From a checkpoint of a small mixture-of-experts model trained on Wikipedia.
Experts: 2 picks a token, a softmax router.
Training: a variant of Adam for the experts, 4839 steps.
Below are experts of layer 3 (counted from 0) of a mixture-of-experts language model. Rows are named router (the router's row for the expert), gate (a neuron's input weights, with its number), up (a neuron's input weights, with its number) and show model dimensions 0-127. Each number is 128 + 24 x the weight over its row's rms, rounded and kept within 0 to 255. Numbers have three digits each.
After each expert's rows: a language model's description of what the expert responds to. This comes from a sample of Wikipedia text that the model never trained on.

# expert 25
router:116131122091126108170102144102111127134108099197170130118093116138092160114131132152131172112116133159156095101145114102158124145134136067163122145159109115154109119137098108106148115106155114102146143105156084104109134139153114143126164168127100156135096106115085158156124121129121157164159149097121140161149156120105151149111120142108175149129101159110150125156122149109090155142150
gate0:110146116098129112121138135116127167112093097123108104186111125137145161106142145174117119136119133112129136104117124102132150110132142101115106126110164146180120137143138144187117089107155124086112125113152139122123100091139135167096120181136132127135091134138125101127028078133108118113128154106146151109126124094150190140119114140131117123138122156101141159142136086144095096122120
up0:124118123095078123132084108109065115099090122122124119160104133112104129116139146165142159147155148154158103145133147137140121117110121127135141127089140125167134156126141122130115107108124134190118131104136143137171139116106172202119136136143118153144122115114089118160091116105159157122152173123143115110096145101173132153109132126099099123135112166103161181086151088107130107113145
gate1:141119159103126157128162142133117133143139127089145127153132124152115128077170157103170166086100132134116129102107119169107124125096143174116163132116113105143108118109121128148185157120136097132175114118145164123115140144130134169119129150139143128128143111125086128113148136081128103095119117155128121187123119127063139194085151129128163142112147179150115134119114136124096140166112
up1:121105136137153109072150139091105122103160140144144164146170111125115141117092090084147100131210187161144104143114133126120103101143114133140136134114133118113133137098149136105171140108144122158138125131134129130141166142109100131112093123131131116109141092110198177143108137094143136127120137152102103121116176083119120099138127110093138125139173146103151136127117135156076137144134
gate2:110130160123144130114161136101113126094158128128124188189139104099152167123118127131131097086091158138102097143132129137094183142156151123173119129143141106101098133149107165143198138125123099099134128154114120144123145156137127142115130139132107130083138127096093131101120153168108153107113143123137070153140172108085128135168160131137144126098162127134101131158117148135089125132121
up2:105119163144120143156192146094118153146150109136129160136146136095168141114169107117125149106092137095175117139136141134148137114159104113104140117149094151128164169146121133155110172140118109101133153132127138164111143186135146117148103134173123123134090123130108123101112136126135112109126094145146110159196142098048153158140134126123095126089104119150116132119109142117101165140138
gate3:125139126146114121128145128141100111137106123130141164198127134107093142101148133114121138123100135097118070108132109116083105102143115138112146156136190148160124103155090120101130155142104145099132122162125158097121144096171144123138127167140123123104118148108090103143091145133132090159129132117112091177127124111110136165088134149151138131170151094179172151151130138155086147148156
up3:116143075118088120094146114122126097117119138123142125108147097123166128118099115084125106123172098113119164154114139117156097122137125149083112124117103139165077138105138132122140135121158100103099129129074147142138102115170135085131081126170126140125130092125159128143102126110118124121122161097108134108132177056116111117152124142132095129125105153162119135113135173075076135134150
gate4:148163129138091139151141169154185136130161157152149122141117081073092093123143135159159109121132146109138136123136142139155150181137168069133127131127107115152123129095129145119102130139116126122103111168179098116088095139123115132136159110139104119122093092083107146135132115134122074136164139126131140148136153149123142129100126145151121127096153118068088122152102119143156117118168
up4:139122187132134120146091152132149123139134116148134130098137080110124063172144093130144119098135156105158079127119190079149103160068133131100124137158113163092129155134129126098105119127156136154147148102122155125138150130075132117124152134126114091146111098143137094130172159117137104105146134143152125142134129101138087121122157144121134143094139130094128139081113142091168126113141
gate5:137134120106121138145134140105163140152115091128129122112121100154130102107117124162113113172123106169112122134121110124131148125185145152151153124180115089115141153131132128102135103142147122121133151105098129107169151111119160177110108148122151122132084152188147167143171117151111132157117103109163101112076161077151170146151127125132098133154142169119132132192127166118160121134148
up5:164159125115099198138124123108144112128122152098158168137168052110133110135149125130139115125068094149155102138162141164124099102135129099151120136111086151153147140121121142124117140149142133098087104121123100101125075116104123109132114141123129117099105095143130150109166143137107125147152154134142114163142104091100135181146178114143138146087137118148135162117131124136103133094161
gate6:122120133097115147134155092110118117165112095103137120119162101090115100145103143165143119073108157142134133124101154135141105115123126163144162140112148149104111110129115113142137132116106116128153136165129179125140124112143137139147128130112187143109145134163126165179124131115120103096151179133114181191138172097106127085123121139137100130186117138100136131120138190144114138164156
up6:120123136124072128140095158145134106133125127159127110149127162099150101134130094118117123117104114118149143108128141091148071172141110131124127138091126084131203130132098168134088164142128119101088146160165092133086122077124127156103127098147128128139144136139134130130192114160135130137101091099114143141129084142121114120148128148123102148151095137168096147104101138178137102122134
gate7:123143118095103107109109143068156082126092114159135130132096142120116065150121179096113115117169122138104051140143147128139135156157127108116124121155111095158084111121095105142127163133138139146150117165125123113144101131126099108113135129171101138124116112074110137172147118139162111157124125126106151124144160135148118134097074122095122115168155122128165130124127133105122118095161
up7:137130127134068099126135103137152092113084116146141155132146120134093084157139170108147124114204109123124132144124111126120174116140149098157144116120122080128094129103147113112109064098118149136187102148129107118150117166122077094121154104125138139139114149141122147167168173159167120120148127149130153133132151114132144146102112127144099119142136158114131154147139104122177124125157
What it handles: Noun completions after articles

# expert 23
router:120158146124141148169100157119107109113116101170151119105100131152094150119127147153140163104128156151119111080137095086169118163110155125136141152124114140130138118125110144094148129080145099113170159105155099113096152121168125132158166137140066160117098151091115136133132114139103138120158122114109105155126121120114158149126146144106142169115091131085151092160134131084113137161179
gate0:155121091130122109130113155124143085130094126118095098121132107147097117108122096174099157109135077147109137142131138163130117142141153104119141136123115100121134127134148092154125154170107146144151183111114116142120165196142111152105147145168168143117094150103079165153164132083151104148111114096140148075179107147143117113130161142108168160111125128126130139128102135126122134117163
up0:130136128154125144101145167144089134134124144138156098128151151075148123139110125133128129136139168180134157123125153122131145140151068144137144131104120095132139143121188134126157147102114095129071149103123138143107113093106120139177140107134152106104143127130158126103097105174124119114094120138081166123113121113071150086166107122119141138124100182161110087143139133120084108093133
gate1:158117107136155125141124159092077138113156145150173112134098162127138128124126108149116120091132149175154131108138120104127145170117107140114167141123121141154155119114114145093094184096184071125134147115142108117104127069137113127153162122140111171128111131113148121123140097128122159116125132139124110082126118125112139105161106153067120155145124120179141096128115145077100124110166
up1:105160080113143115133111144110134136096119111101092100138170112123112123131106142108136095139165125123145177159126129125082170162109166117099107111163146149128122126138122128140130122100134157148050119157128160120175139112129169108093121110131107090162118140120146120082165138144165118104148135110103129108135084113105148108121085107129114140094155109161153126124171124083117111120159
gate2:167137108155153099143101181133135122147150115102117104145087139126122145107130102187139154140101106158129104116143114108118114109156135132101180150140162136100113147137160124097116106123164116172126163091117178086128126123094121184186128098120123143146096151119138136120094106147113108124148110123181102111145141098155182127152168137104126139138115116123144133170104139098139127125134
up2:156147164112088164172151109159077065108145098144133144137124158137119107125128108107152119140129166134125130111124110181126132149108142154140126120101104094092136118124163132116070164105129113098123107140135156135081135116114130130119151129131122090134145122168135155116140122126087094148111126137088133152124097150079094148122111118152132132113134081103113083059131109115150105112144
gate3:167147159102157147161114134130170156149103112123090127119134096138139130137121125139165200077083110153122140148135147154163101162174123134128112124130147165105135138124119131126155169173158109143159100132136107124147165165138092177127121118108136133110106121144088137134134092107105149134136119113100083130124138164148108138118170155143116114131119119140113134156100134134142174192147
up3:119123088164145122097123172146072117138141163116134162138164130124147093146117144123075075140169164114119110121084132124110136119088107123178129130130109086122112111130153130113114131073102162109111151130116153116142116159156120079124147109108130095113119144135152110107124124191111137108116122140193160109125144135144151094102110125114138149149133132115172129136117122149130102081149
gate4:094123123114129120096143149127106135161135109099128129146118096139113154109119170194159112124124179121145124120058127157126120106125133095173125132145134185122122131123101123151185125097208150135130154110120145094143121138140116099092131151133129125103131119142125093178109115087141144129119144146147108171131149116134121083073133102119122124122150122129173162116147140132092134141117
up4:173158144151130137106116123130158095120109118126115149130176107149116071139123120138154152134159153086089150137090137135054163126100153129147135118112164138139139109130167122107080095151092116121150105138128128135142127152142177151163130099111142087134159152131119129088116138125104096143121113102083137090119105169127159126121086134129136138129115111120134073102134110116162169107126
gate5:129142134120196141168079183137145106125167146128091118108104108095135081143160104155140117144143134129149092144148132112106106068136193156116125141120121156130120135129086125105137107109150163106129117090147147116135100159124121122118120117152074105115105144112117098092108173163121100106136099107177109124143122135140153132158139134118113128131149121094171128156127144162136125096139
up5:132096131137170094144086161106085117121128116108125122114134131094153139136165100123128148110090128103147110137127107122137127116148126084118130134126133095192118161136139119097156127186147193147148140123121074137078121144174112127109113159114179114095111155114126115119132126096184111099108122132143149159149121168118116125130120117123118150099111131162132146091115130125102108069146
gate6:133155175130138140129141147094125093148134133137148085128129142131077138143113134120072112082135143134121102124128107114151093184130109106166161140109157118161102066116126124120175156158111158140158107147128112104126105113093101120126115123122120168076138128099096120155122109117112153100120148166110123136153155154094105171099160155137125119151154164181097131120120137154104132137140
up6:145145128126127117133104123087089094125168141174138165157121145090145119133134084143148121142148123085109153109168100152107137133137097154119138140092120172084141148136124128133107137161170112113125125078138114115147077119167149150122125144150146120123124138150188113100125098121164138111129131121190123100093134172105169134158098139148119133090085138116098117129103113140137138113171
gate7:091125078104166140165141098121097126150134149194120165169089145100114141125121112119157162141143077131111117120139165091126118099141147088157092130110168107124136116147130128114106126122152162110130156141123164131150072111181126137069157126106142132121125114174139128126106125121105157171161132126154136140138130120113145119125126150118135102135132114116118120105095118140174190128147
up7:132132185134118125090090134135084125160127104136164114160154145122107107164133113118117130108151135157105107167105120111149128119103072158151146136083126132146109099128110127146095163134143100130144149126136187117114130089076108140121128108146085119094150137124153116159133087141130172108141112158169137099126116203131119115139100137098124136149136162114126109086150114087125104138142
What it handles: Conjunction and word endings

# expert 44
router:090138116100149116170096158103107109127109124170123142157095120130093122109158140141133142127137154130141101098098087129155110151132148120157155178129112141159099102166105091078157106102153091114144153108171113107091157095134110159159160139135116168095126135130122162150122110130120157138160150124098130155132153135122151115121138153140176146135116131124146106182146163112104172143158
gate0:058109119107131130105136147132169134110059121114112150085104091108062135150109163142130145133127109084142089132098136141146135124125144125140128121123129099125099117156102113053151116152144154132122182144104136108145118128153134117124097153080117109116119115113123075149091125134120124133176136129129108171127085127143103143090159126137101093150109119129117126140126113125115145166122
up0:165125144130170126157122167137155155140083132152130157102134153109112110122105158136126140157147189120155153106119159141137114184122075112135159137157130100179125169109176157092128139135123126113106106162115120063120095102121090131136120137103132122142168134120127121105120100166146108130118125138109084134137086107147126132087143144131075119129107118095106135150108116124092140150146
gate1:176099154081118107188116148144100116132092134123136145134135129090134206133099129123129141132131113109169129112147100128151145130138117131112087139153111117124129180161146116113108092122140148129150166125101121121175125146150162140160104172147133090115121138141128155146109088103133149124184119102155083157104129125170131104147157128115175132133118116136128113176155103153129115148118
up1:156142119145136112116133173132133126145106132104131131125061111113179126149074140144127091132124150145166091131120052135097109101113056144125154117136113124126125140095153134106128118090139132098127140108139149164153138128114086117159143172133125113124143131133139128142164117165145155098153104141159142200113104110143098118096147127100149116120140118120107148123156099142128119177139
gate2:112111115115109110122157123125118150113138134198183114112146112121112160098167124124102184137130082110161169165123127125137097118112109136085104130102150100140131167125139139114147117150113174072083164130116137102134107134122124099125135125117119094110129088126109114179121112113126120118128136162134139139162135109104109184116130097119122120142068160111164124083122093157116136125109
up2:084158126139136143198121139122131166144140141176134138136147180142141091180131123130115110119147175081168114123115124127122108129127162143110150148151145153117096123112101143112121116136161098157143172163119142095106089132126108138141102121149112156069133131146131128143137119140125128119137085120112145144145048149072148107125156144106150151084128151093116126127134132128116150114108
gate3:130097133142111127123149149168144119119128129095125148124104115123188162098126205196123155148123117157171114141123135125143179138121090136096150141128144105145139091139138173114151137095137156120113114110137128122159132153142105137084163128175129112110135083128117147135131169078154178143143160127117123181120095109137116138124140108134139141177109146124134108144151091127131124114148
up3:120112123127080079133088123123115105090125128107131151101119107033132170105101130122137169135156066118111111128176141146169123128085127115113060111157083093135103162128136122132110116141148151131112128138103124116131121129141107151113083127095146105138087126115125140147102109136122130156151116099132096093131126120154135133133120117137138090131114091150148146094137101107139106123161
gate4:101149152127092156133129144145139114086133154155118106145088146125132172156133161108143162138136102134134132158147109131111096153118081115107118124121111129120136148170121144138113123130149091160111164154142123122144119116136144114154157091107144084105114104128128128177137157112112147137145114145209101146104125123144178125143148150080146130084097165111137061133128123131095096081124
up4:208120127175152126148127133123117146160117117105144161094125112125112099084104101141117165118152084152080141117107166124097149143132123154109108127150096148099105085149116107091164086116146127108151072143079141132119112120128099122115100127151109127155117130127129126117155132116149109114145130140129124111137088118098113139120149129112131154165175100131091138116119157128154163175173
gate5:101123124100156121142117126156154157112100131110137126109155127151131114165130174182177118131138138135149112107135134134129155125125168123144106143127156087133141074109104138127095145134144163145156117082150131114181095142138104172081131140114103140129114115134113165145120120173131162169120154092142081120139180137192144154113115128126118113144113108107137143151157111096122114183132
up5:123092128152098137146132112122067074145128139171140138120159105121144122136126106128134146081118089180120134143124118113108121161118090114095131116139119127127141158140139125138176118123126124128112150160084119167098166148119166125147128156147160143115135139122114058130137166086112074111131123144088127135115099128037113160125139128131163134137128129156140116134131145134166150114138
gate6:140137134134119140090101137133112121133151116118114119125120140147088136070137139121119127139123157179182137113116099149145136131133097129166154121158118149084108127129157117080168112076153159129120172115166135089053150111135135112119180177088121142104146122129133176143139129113115145125142111139109169164121109116144115133124203133136127107129128143137143107105143116155099150124107
up6:127099113125108077151147162109141098119172143120126115162134125158116119110132119102121142158150139135165146127101151153127127107128132122165149117135155122140132115083166106103157116098149128147162094084111117070158137108126151116087161157076122103118146124160139163153128085128143170111123103160120129182105166117179112126131140134133146096091170108167120145129131094128130150156105
gate7:166167135124126150109163128132129089105126123107140133153084101137114175142135123155133130120123165110146124127133097113080140096137169096146139154126060099145146126062115121154099137118137098107135125080127113118097140111127085140143113123076138129146146165121156120113090106134116134137106103131121118123096170129132113130121121107141152116124151125141126106212131136078118092086140
up7:171150105139096137134169139084172139134171125164164132115148122163102145145168104118144176133111143097109126099118133128115145100144179109179107151129112114171157125098164158155092123148121095133150098104100119072113110123117123156184122122115131128147169153138115155136138099157125139136100112143125129134141168126124104137097120111148135142137148123118115135204118128147124145123158
What it handles: Year and number digits

# expert 43
router:093118110116153131164098139118104109147108104172142153141104104115106146109151125143160153129135136126100119089120125113119103134116143111147102242138171120148114106158118107098128132103141133091123154122145090103130158104129106146134162147146119136108115111126109130141099119123104155155139187102114131157170142103105140110127141150113126146147086130115149107142171162131101169152170
gate0:114116138196130182145121142145085132153135137105134144157118135108127153091113138137111128148146135140094139122113108096097150107102116135103129117180127164123129130144127097101106120098128107150150115121135154107135117123138106136136151099130116130106127144098131109086135151091109125131141199086079160141179168118115109097129139109164132143170098156107132120153208105146117128136158
up0:133121067089136183159113158125139146108159168066100136132144111100161130139115128137103096118105110085088154107175119080143089134087154134112131105156104138131145143147138106112136150101101115114118097141163100123125138082137146136126137132098112132105156113134106129129140137138078098114145073087134117129139135107144149176109112144130140118088168094116120130127135084129117125113129
gate1:139117108117121156126109154130136154151144085086153164140145148122126207129147131147142139132144144109139108140130119140158133122158168103080104119151072127175112117147143118130143122162139129108146116155136114125106070159132126125144127151085095152142161149112119178159149126132103129162182145080168124110094057150124142138132128135088149117112134125118153131138141106142108145145125
up1:113137104160135132102145112174083138141111113090143111076163119094105097149133153118121145138177145131105122122146111116126145133113086082144109130117136153126139105132143121101106169162143098145121094137175186136130139135102115112157150129095123135139138130112113175165110114097112096119139138099154119151079125098162143148155178116106119123114133139143167099115097171084135139096109
gate2:131122126127076144155121142124089129124139143079142131135127111120107144120086127106180177141104175148150092102109132125109142164095130117129099135111119109081109149181124165119122120122114137168126154141139148149102140129159106147113172110137172122111107134152070119180117117125112125161136098097127150110139122116112131162129160126063155179117082113144138106097130135102121116113139
up2:176140155120137124131054103137115131145068108110117111123131096146110114114180148145122093136148111106181136151144117124149129158126118126130139158125120132094169117160148118095141099134090117170159128105105129094137146154143173123120118150121146120140127150130170169051151160081115096149107133147147139163121146158124153168159113156095120119128109144126119122107127116116132146104110
gate3:098138103170144165129135112138114130101098145113141127138116120132098134133186104155167118115108130139087100126120136116150166126088142145141130093150136138139119147112133148101164151148088116103106126114128106147141150191130176153143166126143133170122134158112129110130090112106133178127114134088041118122154160099102130125139131134112151129148105157110172173117142121135144168109104
up3:097152175146144116122128156108157171118107135158132101167112102120113131145112105107110090116140144134185143127141147163145139101134142124142121151108099127157126117114171124126105143113115158103131160139143187101140142068110156108125127120124131134103162147066146144141140097110124159110126108170117075153170104096150109088155130156158126108153116140130139148117152119100111160097171
gate4:085130114146126159172108108171099128109121145081164118107125124110122170117139133121103111174149118117120119120140113168150165158136139102137127128114131134099128162189155146152096109107130140101156132116136097138114143099120031127136117150152109102130122136111142162114150122130161132129180188108113121154144120094119122112143169164133155143132117111093131148149146106133127117148085
up4:134148142122103127071115159127106133171108112088154120172107140121118137114168153140126119103125142108169119109107147100156125118110158141168133098121124110145134164114133139129148135133116145126132143151119094140124129113075154115105122162137132135152130183108100073145066116131123132109119050122116163097103110156069133088103125115128112136085155142132132119135145128103132075105113
gate5:091108104121116110165070135108159116090107138192146129121122123149157123088093104108148130109121107106064136128129139086136130118177141089138129145149128095130097121147104142101138123122116114092117158165184120080099169104162153137139128120133136102133131111140091135095133105114119101132129131135163116144093138135105139135102117139099110120136122141128137172137134099144093134199109
up5:116124117137109108140129148103162152143137138125124119114099150108162167120166102111132091139047129102102153102120130107139078099117127159121106097110171110141101163147112149108096133164110115133133149102150053126145133151122136119134161134104146106090127136134144130121073147097103155125133127121124183117185140125143158123139134102166151124140094131162112129143147132151106136099090
gate6:138132121151152101173104158175100121172122121122087123097125131152126156160160100141120158094176117090143109108172134124118137152104153197157154172114154143110153094131136148118142104138128125096103120109131173103136164136109086150130137103112132183145146112169116152124141093126096146127135121124108134122139126128151159088119126118121150139148141102103145095133124109148089141168169
up6:134121127180138087116156128148146092134118114159155134155128127126106084136167140140091110125106135160138122140150105143089179105096102134130127179102125149138105106143126128122109111146136144163104135141161173149101129142152127112177119089139147142084089107077106174116150157101159139120114115111109146109132149118134150118143117130153122121163067156134086097091126148122125096159101
gate7:125115098128127123184102129117169179109135139138117165127097136108116144117138120092159134137165113139092187153174125141127110122133126084128136127110156100151113106168097171094148137136117122112180109165104082117119137131122115151119145094109089121062098170130124128103063134127091108096153153114138123126150135104139145108119175121148115122114115116119114159125108141120143143151138
up7:133139156151118151097148113134138127097111128128078102147164130105138114141152124117075094123124131120156106112106125137127147123164132121111100182089113151103157203133130130143102122136146139198100100087143144119135115114146149161153104151094094140132143146102100122086113119123116173114122135090122061128115121134109083147136110125156161159148101143147136167114106106124129109146147
What it handles: Noun stems after determiners

# expert 35
router:114143144110164145146092159107094113133138123167137114129121110163091137098136114171134143091117164167146126104135091111163101147108159107152144167167121141124082093158121089091152114089133104102163152098181107112111158130128119127162156131154085135106128111089104175142119130115089144145169143128149120135150155131136125128107160142113160147086111136101143114159150145137119158118129
gate3:138107108116119121115117148121121152155101150056117161124126090122137098056103124122122151125114150118121136123128146143086103178111114087127109121079123119185071131184140151081097173136179120112124158154152115082102155082112106145118114127101136147107132116116161119110111125125131150133134136112123090173124118130141149119120096118141142135136120090117134109132160121130147152115119
up3:103130150139116082100109143113115120108134147176123122149126093113095143176144148136105134153126175153161113124128139142145177135089130114146180113140143124081101094144145085114123110170147136178132159096127138099128118107080088113145113121168142152138117144110120118132160170138140090134111108110114105188126137121131119127130125110095134125124175126195130152131132136145086143143105
gate4:143149182127150157123082110110129116151156133148162154150131148120093127128121139155160109129137107189157121130105104141145087146109128123129153138173131105131131079142097141130124091121135107134092134118125115126077090135133135163115148099152114148123126132102114197165159187098122116128127097127148148134141135121136120144083204109109151122116098165145110107123158103116122132106128
up4:129118138187119121169163130142084157134143121125091141103114123104114169117127108094095175151129174097132144113161099144135150140121102156126164114112132135159124183131152133126125164157155136121125104131111104121120145107122159124130088118119181125173128078149091087117103086175137159166137121114105134115136117100141115132092064145155137119145128087143119133130115132126106102140139
gate5:114130086173130130142138149146135096087167127147139106122144115153112118129168116125123095102119146173154101161118122101125126120112153098151171124072143179093113093106132115112141134130097102192153118093117116103145124172082128103117142172157105123114135174119130123168133144109127119133103113134123103141109139150104113170133154125102119189098117146107160126114096135121092143112111
up5:126108076107130139143161124138119116126168133094138159150131109091148133176122120110139107133111139109150122136155125153147154121107094166120138125144122125143139146157154065106155207079145135115166119117153130122161100101143105154138097107146115143136130142127131114105186106128124081094114171122137135146127136114129149110097081140134102140096156124144131177119116148075112095158113
gate6:113118128148118140103120131086092145135114134075155124098127099172122093099123148144133140119163177143154142120092161133136105138181140084135101135154145103118126128125135132150114158135115126160189166134104096116133135096155098124104115110122116152100144104118145087179109130082177160114153121131114153132120151137140147115124079139083151128115144120150154121095152172084145127127153
up6:100112159137105175122142131129122119137145126098115080112097182145106107100143117106131127123146168167147121111142178118168114132102172112139133133159110110121119073134128140173092142132108111178150125154131121103102144179125141132149147107118094140107136106087136140152161130094114134130123145120107179083154117140095146087149107126137102104163098174158110117102134148129157112125097
gate7:119103135135085135097156129131108151113103143111140149121131101155096151061095134128127157117146128109117125142097128119079098085131114148187109142108183127090157114094108158155177109109125121174155105133160093176168179158155135154108158155151171117111119150131133167129114121122155151148121124128146149121110166121103136142136139136130169131144107152150121113116137135107126143157134
up7:149118099147143114127108151139127098117120156106138140133099112104124125214144113130149140094116163144145131125142135190105126171132152166118153132148129138188083143110126121129067137129148157137085154159090107113116129108116116126109112115067137159139121131130134080163134122164114143088101194125086144166109102137139125122107125132130095114138123141138109121153127124125149127097136
gate8:136115146117166130138148091124157154115097146116144157105113108119101102096134128123132161147176133146119157106156074142094145152099156160127100110128162108113115123168095099119096139144156153111104135119157090133122126129132114132099121143132148138108126152099081185085082121109123109109197166106115135149141141132135140154077153115158131121097093121101104125122124138148095176133108
up8:158085132116132078116114109110127131110113130105116092163127074123153077110138147166157150139148163111116169160113102110107106153109147139101154112096121116086076118169127152123119097121160180128155119123157103113159116155101125121137134129143175137122098137113108131117134169101122154135140129126128175141139171119161164137104129091141145090121182123137116105144102128116096097109139
gate9:144123150146138168118123126154053107127125121130125126184106116163110105134131117167131121112139144141149096124113132148147137127128110110154144130138140115076132138128148119133179139163139126128120141142166148109116157119089100120133153161154117160136172073093107157189108125123103133155104117149117176179125131151084166097115114120095181131110130160116132138122176117107144158129130
up9:144147129120127090101137160119181155182143120151128143074138139122153142163141145100147120146114125087124119135156110156116105094141167174120124127129122142123157146139100146146128086111117115171139120096101136156123088102111131145118134141095172147111119154109146091112138102154141157125125098117128104080142161076146138160153133124137111157151152083194161118125133150115123084106127
gate10:126126108137157090128079135080149135135149098124125109146113145134135123142191160125162127122153124149167108111146138131105140157118154122140148135147117138098059081098094192124170141084110115118165109130152124099130102156178097130130132153100146126142129125136139139105093141157112137123134136118106121149107144077125094123147168119131174107155102147131144153118094146116153127163159
up10:145161112165131108136089113091139121114163136140150119120137102129145121113122143175146113133119108143129156163144124127109176087083152132121122142137138121111097120122091108086076176128100137088155087153127127098127137124134128116161167122110091115139123105061137107107147139128126090105140145151123157151197139094131126143087147121135129109177103113146129186144117110141151155138127
What it handles: Proper-noun modifiers

# expert 28
router:108187147097153133179094138115118114136126111176134125128110092142099132126163151147141126096138148138114125099145134111135117179119137118136137168143125144135124118188136080077142117110122116121152166092193122117138137127148112152130150145150076161111105127098112154143118123120105139138116133114126103137174152125124145148143164167106138196115119154083147127152136152135144178127134
gate0:132171153126133085146037144102115109140095113159151146150137156117128104100141111154129128112097093156151132125150138093118126146105129114123153117147148141172122146131128087095122161129117126139149119114114123141108129124124112143118101184149078128141096114198162150120102171125108130088145137117163099112106120078151119112098168126140154146120144161134077124142134104126150137110135
up0:127098144155122177141156127138123111101133139113132066135131118165154151116115049124139123150110125151144120121130125121103127118100129084119135147145116128104070103123155196160152159150170150131103086176174149108136113133127105125141131133117160148131138124118110105122151110111112113130143160121132099119127185112129128195118109114113134097128137067113112107130134126158141125163122
gate1:161115147078182146151125147110124159118074141138126183145137131111106133116124131110186160103138144115131167057142136135116134178164103133146108143118091147148156115126111156075121148139147106141150121101146125131155098117165087173115117122143089124139063133137140150153107085147144154129149135136132112115127107110131149127145141140114149133107138107173131116144131117085115156123140
up1:144151164119096162118139099109147181118076148093111085100123124134112107148112124140146131106148133090102153110117130117101157134160113155176135111096108144129192129097123115105103123134110125161179122144195172164107118096118104164127128127152084142134153127110151141143160130159164100120117159152165106112124117133126143110111124158113132129151126169114142111125105101142101095151127
gate2:138133154097121174136151111108148124160139084106138097119084097084097101094131151091192117137101106105116127145124124126083110149169135134110131137121150158163080101153133112100137136113151110148110147155101092094124124154101180160119105129162151172166137154124132131115127150117107105134135171129116114148114106128104146106173097148119106139127087152110117092132146141116136131156162
up2:131098122164160148094139142110131125097147145097083129158134138118148124126153126128094112160145122103143133112114133166144156066087141088162158136134124125126127136118111171111058160123145145117143127117172119124117133102155130152126121101162137122136135064128179155150089094134084175111119111155140148122153150109155123133092144110147127109138096151118147108120193101137124139114130
gate3:129178139087130176148126114114108110149127100214130088138125143123124101156137131178138128102131134097141126122151126113122123112117131101155139133155118135162126113107113111146124064149116137149158151104163116113124166169151149093157139156160100101115104106151116179085114129153162122096129127089111093130127161124112114091167117168120109114154105144126147126165115127154142120112147
up3:156146115143142193152108135133135126118121119147141118179111113124080116151126129169114121158130112182112110149121129136158148124093127141138149117146136182135148137129170110172187088150109113145144123121100077140128139144124132087141151105105064129148119165135137082103160099118118142106140128126117118159121110118107104166117162121154099164179127103130118105158142084134116145116132
gate4:088107096143123140131071165149105132098138153092102134119101140114143120112176105136116124087142124157104094134076135082091134104160129128165112134120114161140124151113081129108104135128109134164107123097116095161142139079162144122123122151104141109130128109135084148134092132160091155151159129113106112163083151118123134104092117129127128114135099155147165144142170118122090115147169
up4:121107131130120118072093123155125120123102118171131099153121152122144124105129132177100164138084154121176146141148114111105134063146094128157156128131150160132117122160104140140116084125095117170112110106145097123110132175154125120176128091163171077113125129117115130104138127132143107106093134149148110098095120160119098115140103153111131092143104104076123101145112128125097095132107
gate5:137141122126101113170157115109158102083117097162138125159153100148095129105150182126162124129157112122112162092161142133099107106138134104163098146106147155093170115112099124135153086134108130104159146101145122110143137116116140123127128169186148126111072154114121150133153082145131120180116160129122081116151137147123130111157141152118152116092140146142144116148105151139162184138129
up5:142153148093082127120177126111124112120136129124123107156132154134132103105161145141164116165153114121143156131131121131125174143094110102158124132126141115084157133128146141147140127133104159110134120103112187148128130158105159100129114140148094084125085126143165119158188115142108095120116111122128099151137129090151159134197136143100174105140174125136114130104083114135147128192127
gate6:153107136118162159104166138090107158125100106128185156123141136151166134159150110164176143088131151082185081088117128194138099136099107089133159114086153127140080120146121133104118164097140154107133161096155117137111140133098131145137139127170115102146130114141135144141114159106128173099118117131102131165122140131138113129102108123133150113091124151131130141130133129113139165145120
up6:131122161124098088167127166116136137048149108119112154117128116163147123149116139134123133121125113112130175099119121148138103142149098126108160150088110107110105111116133120092138154127161118178087185066099151143145123133113104145107100114099096088153133181091095111147130120151167156122109161134154106107153149148157103129120130161110115166113139142113143145147141144115124118144134
gate7:172132109173106082176113113112078121118079146109112158133120152165148155088158151116127146068138100122109155143116114107114096135122112137107104143156155154106097084162134172116125113156112092168124129126135159152113143133137104124142119126172094141120104112151142110163119143090164148129120139129122117097129156113129122145153140137097172173090147141110154124100130156148124109094115
up7:161199093116138152123130091161123116107110164123134123135146123125144086152153151100138152154182130183136143152111162113137169179119120152159132126106129086145158143156130128114142106161133090134164123128149128182110191108122109115108128160150162154144139170142119138137113171149098118106114123139108123102145114132139087135147116156141149154110135171143098129140130136131146160139144
What it handles: Table labels and qualifiers